Weights of a small mixture-of-experts language model, trained from scratch on English Wikipedia.
Size: 10 layers, width 192, 43.2M parameters.
Experts: 256 experts in each of 8 layers, 32 SwiGLU neurons an expert, a shared expert of 64 neurons.
Training: 478M tokens, 7294 steps.
Below are experts of layer 6 (counted from 0) of a mixture-of-experts language model. Rows are named router (the router's row for the expert), gate (a neuron's input weights, with its number), up (a neuron's input weights, with its number), down (a neuron's output weights, with its number) and show model dimensions 0-191. Each number is 128 + 24 x the weight over its row's rms, rounded and kept within 0 to 255. Numbers have three digits each.
After each expert's rows: a language model's description of what the expert responds to. This comes from a sample of Wikipedia text that the model never trained on.

# expert 16
router:133117135121122111153122197147140122109081170136094071134147138147142127119140139132168155165135172128145114092091098159140131118095120115124081102084174161138155135121128150138104124122160107159188131115110090141175118133107110130165104147148125101115109126140120118098142132127107179144127102120112111151114120141103127147094148122112135099140121137155099144161142127136127135139130107126110149141127168150154124180183136153146121099125135098166091125134156080113111097128153085133152173098130112105125106119072138141132119107099101068166108139144145094132144128144103143109
gate0:152162103122137082107085124167148131143121116144120139149143125092126132116139091125099106098081101140126146130121091124105124138131117146135135129111153129122113128088143110086129139184149069092134139121154156109131107173125116155115141158132097124117117153114134132127089092118101122157056177120099122132130166077109134147190125135120135161176110095093157132104131151098101127131109111155106118127146179139105141157130117126155136127127095160130116096162109153140112169133143154114110123107115069110091138084162145129099155163144100109154120150118116131098120089124137107103
up0:130090112155161126099111171103110133128120103116147157126097108127133148133121163135120119105168159101138104172103113124106122148097172101143136134124079103075142160102118159138131169077087114152162168134124153134124124162122178140129106112100171098126162091123134104151155096126114135089115097113094146114096086120124152112104103128177147105129113109126115122113131098125141116167070130127118167108172110155129127093156082097122135110162141163127148136171140117169148123145148115133108103111101103166133087145124112113140151125114122136132090149162157143142118140128141086143
down0:120102133115080100113137145125131115124125108147167139114113102094073129086105142090110074166159126104159161107135116117126131152141146132144150154146087153093150122131121144106135151116116184096148129107113109119108135137131157120092128116120127141122125130126172130138102142088118129120102145131127125118161142139122080149118119129136111120084107135117080148118211108129148172160115145085103129124136150141108148124128079130124087138130082137123155126110105114118146155101164139088090130075125139149144102167129115138147140128114197167128140107147098100176078111092129125136
Description: Pieces inside words and names, like arm in Jarmon or right-arm, ub in Shrubland, Just in Justin, and colons in race times.

# expert 0
router:154145118112125093089121105147116174112130100142085081113092159090118126155117126166172169153111176120094121116109095117148108096137119106119132165106089133126086110143108109172135143110120122127157119148112093089154183147114132094116153125160121103160166099099107143172124136155123081131106133145140144098117143108137125118123123109130109134129114107124113119183137136104136096115145114101092109095108124136125161138120126166158136094102151138117128161145133128128127108138113110154143182109107124105148147096078140109124119091145114116139146087056098111129172125163145091124
gate1:119104105145102143145144123140161128089184118123152157122133153138122126159106131125126096168072122120113097182196112130153195127124135104119133132113117133100100115141100101111110191151076136136140117095138146155162161123099131124147139126114083136090132123133181109130137145154127144121132131137116092121091157137107094064143117114137086143127116093146108100139116102175141084160091107111146104121102142095126122139149151143125155147147164121155113125140122144121112125156072140167151148104139093126118137105139153152146156128154094090125132165124126094114159138113131125117
up1:110162168151134149123134126158060149124086143119138175094088123161137118132143106153102162090104160125156087101103151142124110175175137119115126132159144126144141123138131123110139128135119162156085124120134147162101102119133132136127115153118136150102139123127166092120125177151130136171131115148126140118142085086169189106137124142104170127122128121137089139091103154142111146118155186097138126126148125142157180122088105096136122141128103175119130077116105108111077115102138127139143118146139193170142122138120130143152137144136113140178111123091115116137125149109130112155
down1:139131142117106121138169137154135163078097052132137115163149124120127160177128112115148123152131105139134138104100167109149167110132108120120144106189123142153138102130102153113182134131128163123126138137128104123099154126119126115116095105171110148119129130136121130107149100153144153131117095133099117127136126134146118104161118116073092153192083134147112128196160099151110095103123142163107125111131109134138102097127145126142063135135122124150170093135135187101142145109125086104106141159089131135138154096144093125114103133156136111148139161172092144130107111110136109129
Description: Commas, colons, dashes and open-parentheses introducing a list, quote or explanation, plus table separator rows and verbs like saying, stating.

# expert 44
router:141118098105131136076129123157136102165118093155086157113168106122130099110111115150129116145151120106153100118118104124158161118120134074167113137122152125127123153114158118128093116092139121157104097112121090143177194138125131143098079149123170116096106126124109080142124116137157105156108102110158151080129124148121146113119120100124161159130175162110087080124089164113140152139144125130126095160157116165130149161155102152115124074116110147143119104121120120167137105128160138128178154109150142124114114106124141110122176110090128067112158129137133144145148142147139148128
gate1:129096138174105150146133129159120108119134123128129150157121139146141139177114113080105104175083098120123113163125115131155159134175152169106133116083103129100101114123150081116109163165096144154103149109151095155167159136120102176140145107154120098121150119097162118133138132115135140156132128104125107130117143139166097083135121126121125126099105112157116112099129094175161129118089128101175105152126150106123129123101139157175129121106173149127124112118127144148121101139112140152134180115153109141103110141129119189117155154116108091106110147117161133084139150064165105136
up1:120109138164147152129182173123097148096085138115108137113168150152140126152170155154112129119172168132163075126138131136139105137138142134115115125140151092158124141129138124158089143124094148138121089159114164103123145155088141092122153176115120182186139120144173113144136128138146160131109152158122133088124101121176172114155131155100164134135107119172129119118124138100097153152158167107155093111152137168118126102145112086132119124148112150108112069091133196117108128145154116167130090121134141136107125118113149130143153143118101131124118133109138113118106146130089132143
down1:145122135142130142147186118139146147120135095145107095082161113160115116123138159129136147194133119132099102175114142149128166123166088125118169162157088114132081121159124145088109128134136134081079093115100131090136136107106155104132100132151110131096173142180120089084154117081083124137112119112082109139118127147152142124134171110098099144142134127120138143144147146121115117074122159171106110130130150134135129123143118150115089154151117138095173148094128140131124115134116114083168127103106117115140155128158135087109126112109093155112127136180105125115106149116150139119
Description: Line breaks ending list items or cast entries, closing quotes, and middle pieces of names and words, such as c-ave, Cor-re-ctional, Konst-an-ze.

# expert 29
router:115134111112168137133075167118118102145111127150076107107119099106142124111161140195139123129152137144087098114171114127122141122132105105125116129137098134161131137135147141142084072146139089111179098097117118117141128136137139121030113158160144112110123121099142139114109130170167130138099108138128109055101136151087120116066137107128123106138112122130131148147138115108152149106142113095125142145125182167124112100088081141120137134106177122141133091125127119125121113103141123140127131143097147105143141111138137100104164099122120130142150133151139102155175114144157160120
gate1:137085112182125113131130121163108129129117132148144181106107122101104159148109130098112110149090089102126091159150109132139187105161146116117145105107094150131108117107133092076115168174099144160140126111160113140162146105088111163131121124137102100105129153140191134146109146129141110107086128132147121110115194136120092099154113142116115134123119094136118119146098125163171106122123147125097118132122172116132174107096133126127084131097149121115102125134123107139098130140089159167140142126142085135109147109146146114137177127133105129077114169137161158085129098121155120141
up1:093144080126124141128140179122092151142074111123134137119185155122133114137130171172102130112114141116145114135113110138130110164111147075120095143100107143139122137128143126131139124140109165127152120158124143166092103124130137145131107175136122158142135130103159130071149139107129149141102169142159142097127124094131122094188115139089110156134108114175116107164090149119088136104103147112110102122134136137144146106120108136125133102125097163135118089083145179117084136124174121151137108152159099104113138095119202153143116146128143129122079154104150157107137135104104109168
down1:133150168114136097135133136124157148125134082152117105123148147120153116125143164100092142157102122118147142152078163161150161136119128119111141116149135152134105137138092152104149108131153134080106097128096115104138165141113154084175102105117084122090159162116083110102134157124130133162142099096079117153155114181134126147173121138099149125174115119123142137171142152132106087101092095154111110106144154102120127105126125142104153113125119119104134128129132174150122118142115124134135124216081149123102143092170106096138138098131101122100139124169134151134140131142169108154
Description: Mostly "the" after prepositions, plus pieces like ost in Post and Apostles, ino, iano, and the word Italian.

# expert 43
router:140111152107129146122100147168129143138119142124120117112155132106122146139099171135129097152129143098111135126058114123132150134118110121186100154066099188117122112143166112111094124137126122129164106133123096117170148120138133122117102176117169116119131106154149106155148156126129110111120148149146129121111153140131120172126120131121129120154184122173122064137111103116159125137173100133147073136110158154153198123128093130152135085116153079143116156144124139126149097115128162120160142093147112138142090147142142074136089137091113129164162122122114138135166126155127145151
gate1:135085115179130130136140121163122111119137122110141139148144116141134182089079141096116127142120098100113092154130108122148188122162128114121096130112113104092122126158108116120128144172072147154115114104138159138162195097136095119133111137107133115101149143167153153144111134146137147135140120113140103106120155115155139121134130126128117161110143112144126102124077085161167095171122155086124103134146132126119140107135100116119109155156175147137156118122146139144104101116091098180126153124154135158107137144156109124111149172165092134109131156134210112099133158133165155141
up1:107121122139125146123168135165084166151078160106110134102177165179115111163170116108138129110115130150142107092122138163136116108112130108123111093153187106121109150125160117136124139097121137147087112143143137173110147160115122145140134143146166141140132100097161131113117129121127120169125150164127156089147119139166159095134109148105138156145117159146072121099125143134089168132136144079164080146111141118151156112116122101130122116120108148112117104115087186106112145159177116133177092145121160127142098123095134149155145132078133145172114147121116125137154125121152105148
down1:135150125110121109116131129145141127137109041125137117126142143141116157156135107141116131159106079118114172162100137155145153129140080130112148159142141124157133156154142148114139109164144141124106138111111112081132147097090161085133147100130092130112151141161102101121143110127141097140152120105096125135170132147177116144146122113091074142180075080110127139150110118151157108139113139147129122150136113162133147123082121098130097143154156139110142109118149165141077098139121105133111132121070104138151128133163138117149103134085115119125165094192154117092127097133133086144
Description: Opening parentheses before years, translations or disambiguations after titles and names (Prison on Fire (1987)), plus word starts like dr, sc.

# expert 25
router:123161102133115125130115141129089110177107134143106120112136149107093127102138111143130113154147109068122139168113112152160177144127114105146162138126151173121110113124140126154112127118175134169123115117105138140165134135068144114141118159163130136116157100122102120101150131142091116155114102097123136117130146113123136144154148121105121131082142184131087085142105160151170155162144125087096098132138141134153153153144116162182129138080174100148097124168150116157150150129160151148150099103139166103131138154145127117117144133126159107124168124085089143136174114178138093122
gate1:136125124161144126160182153150168110111141130148135152156116124133132139133108126083080113164102096106120095151143125114176181133160167148075141109129090138052163110134097114108109173119106150135098173105160165122144135143117132176121122133142105110108149104139165129135113144147112153146106139122106131138113149156131158116151118117119106143075124128148106109125084089178173079176140116118165085148135131141137158151094119129126114130116147137119139128095151127152119116142122135147134123111114112159126120161119118167107141121154099122112134181141144145075169150132139127141
up1:153155156171117123119140182154111114112080144109105160144176134150160110115120108134128095107084145127148073161126112140135128154142139148087125128144107118134141144117126111145138150108123126194085106134104140152138127154132113125148133130118121183127133110117158101109146120136153147146092161187092135135131137138137180143133128139125164125117107119178108105094068192141122138134108132113141078126138125152147152140156084115112105129151110131115133113079141158127103148121148109144156105119101144138124094117062171136095145135130110088183128157121146123134127150122112116166
down1:135154131154126137087114107117164146147160058163087130125142131194156114130135089130085148137124093139079153191109139151127132113118116138109135112142103128099135158165141106153123154139141099125095130148154118101103118128093119109143115115150105096114116117135132122138185099129148135147140116132098119089129100143137128115174114130116130131188116117123104124207123158136103094120130149174115101147146115130171101064116134132125108114134121103112196140127127145148119131119097124089119141148115123086111111118114113138125088136117100112082125137183126138139087124125148116141
Description: Line breaks and periods ending paragraphs, sentence-initial It, and the word-start term in terminology, terminal, terminus.

# expert 34
router:094142135087129093133117125189125098131087147114136085072128135116136085086141155150123161118135123125126120113137124135131095134137124086109127165076146137125139149183142125130135131087180105117125112083145125160129171132130128129101119132113122123159143166140141091127129134116125102151131101152156159103116137122149112117122199116113078155119168121109088122152086150138111156161109070092113083166122112136150152099081102143148116100128116122118130166116111130149110105120140118164148131104157111109145118126133147128152153120120141109120113123163117103145196142141134171098
gate1:154083110137126121122136118136137093104125140175144156122150131168129162152103110078120155156107120131108114121137093085142175099167148156094115104142123133089135113107099081115097169157098170103124151108162157136110124151137069150090111137099095114086135150105164123137137111138162140139148099098129096097129116148168117117144119118122109141102114142136124128171103092151146080140155161102160148130102128129104134082120124115141065133120144117129111120075133111137095117172104131177150143103144108148096159129126125145133117115132126106092122143132165143109171117153125139162
up1:138166118143097125123196147124089152146119110090107156097174116124179126100149103146126098113091165145151111130121116139135109119149142141097137106142140102137114157145121118126168142140075164149115094145130139155117141136100136135166130181113135174133124111079157111114124130114133180142128152126141132116159090113168156122171113157125142122116125119146098110123100151133120186152144167129113131143166136107135148147111091143122104131124129124154120092102128179096094117147156149164168107143139172159152140125135153188148112133115115112147120158081116111151106148133116077104
down1:096128155130118136142164107112146156087120096180102075078193134141144126157121131096147141148132119135116125163126129141144160121103102122125173154161142134159125124130088135108127142170145094088129111161097115124110120117107148096133103130132097141094140141152123126071141161122142132174125109133095097135139127135131141142197137132121091125165127074101128162168141136133091129085138149175139120118109140144145144100098127146142126117138144125115149102128110182135098114084112128116130137146102154169152114133185105093135079117138127132101126145180134131128108151097146119152
Description: Opening parentheses after the names of organizations, missions or offices, often before an acronym, as in Human Rights Office (OHCHR), and words like Government.

# expert 40
router:113105139163127150160124166135146136129112146165108083097131140100141091095164149160168143114131162133118117135104133112103103104127119124122145140160176121171123122150119117142159118093166088123166122072100124102125115138099115113129125154161137176131103137125097074127140114116133104162112072144126085117149113114090145128126125125155145142127171117118107095167138124086161115080132141157130139120168137161125070123139143151118141129127153096178114072163119084146148093137129114141125188111111118114121131115119144128136107096079135099155136127113114143112169135122122104158
gate0:114153109090074056139138131165107161138096108111110140119124122129136124120158083159097115111096135134137114137130093142112133179102088146132172142115154108141096155083097102107124157175147097125131128139102146110134102150110115115116155165142122112114091136162167152149095103098118162125074131108092156123110116098099131151130129153101131115141118106077117098113144108089152116150111152134116132145158138151078138132146118126147146139147147157105106119163125123146101166162123129152108137117103087144114159109138146169106125153151081095152152161144094120114151086129132112101
up0:153105152146141135105107169135118107144119139115164136121107117125120092148116160121145112128150123103175109148088136129105156145142162120141181113146084108124135151137136128109124162114108134178135143114180190117108126128162162152188100121159111098111156148120101118151138131126136118087109093126132141087078103130128123136167120127158130102140144098108117094132156119155143148154129131155106134099177118115144148077140113128111107097126119138139115086179139115159142142150145123125104112118101099131150095141134084082188118132118116157148126192112167138162122137086161134148
down0:108093140088070121122153154116161148149130125194123156110095086149115107078069148078109093133142118126126142083138160142106155136162111129141116130154115128120153127117171156107133121151111112104170129130077127129148138126126171134104092137108106167144122131127108150117160128104085113129128127126153179103110124095145169146136159137119119166122111145121109114147146168151131166093160129114111088142132136160092140152151125119099124142128083109113147089128131102135134121096201128099111134116117127168129129132168093126143133133147194114150155132147138120107135146122153119124
Description: Line breaks in lists and word pieces inside words, such as b in superb, ly in glycol, ke in Berkeley, often in species texts.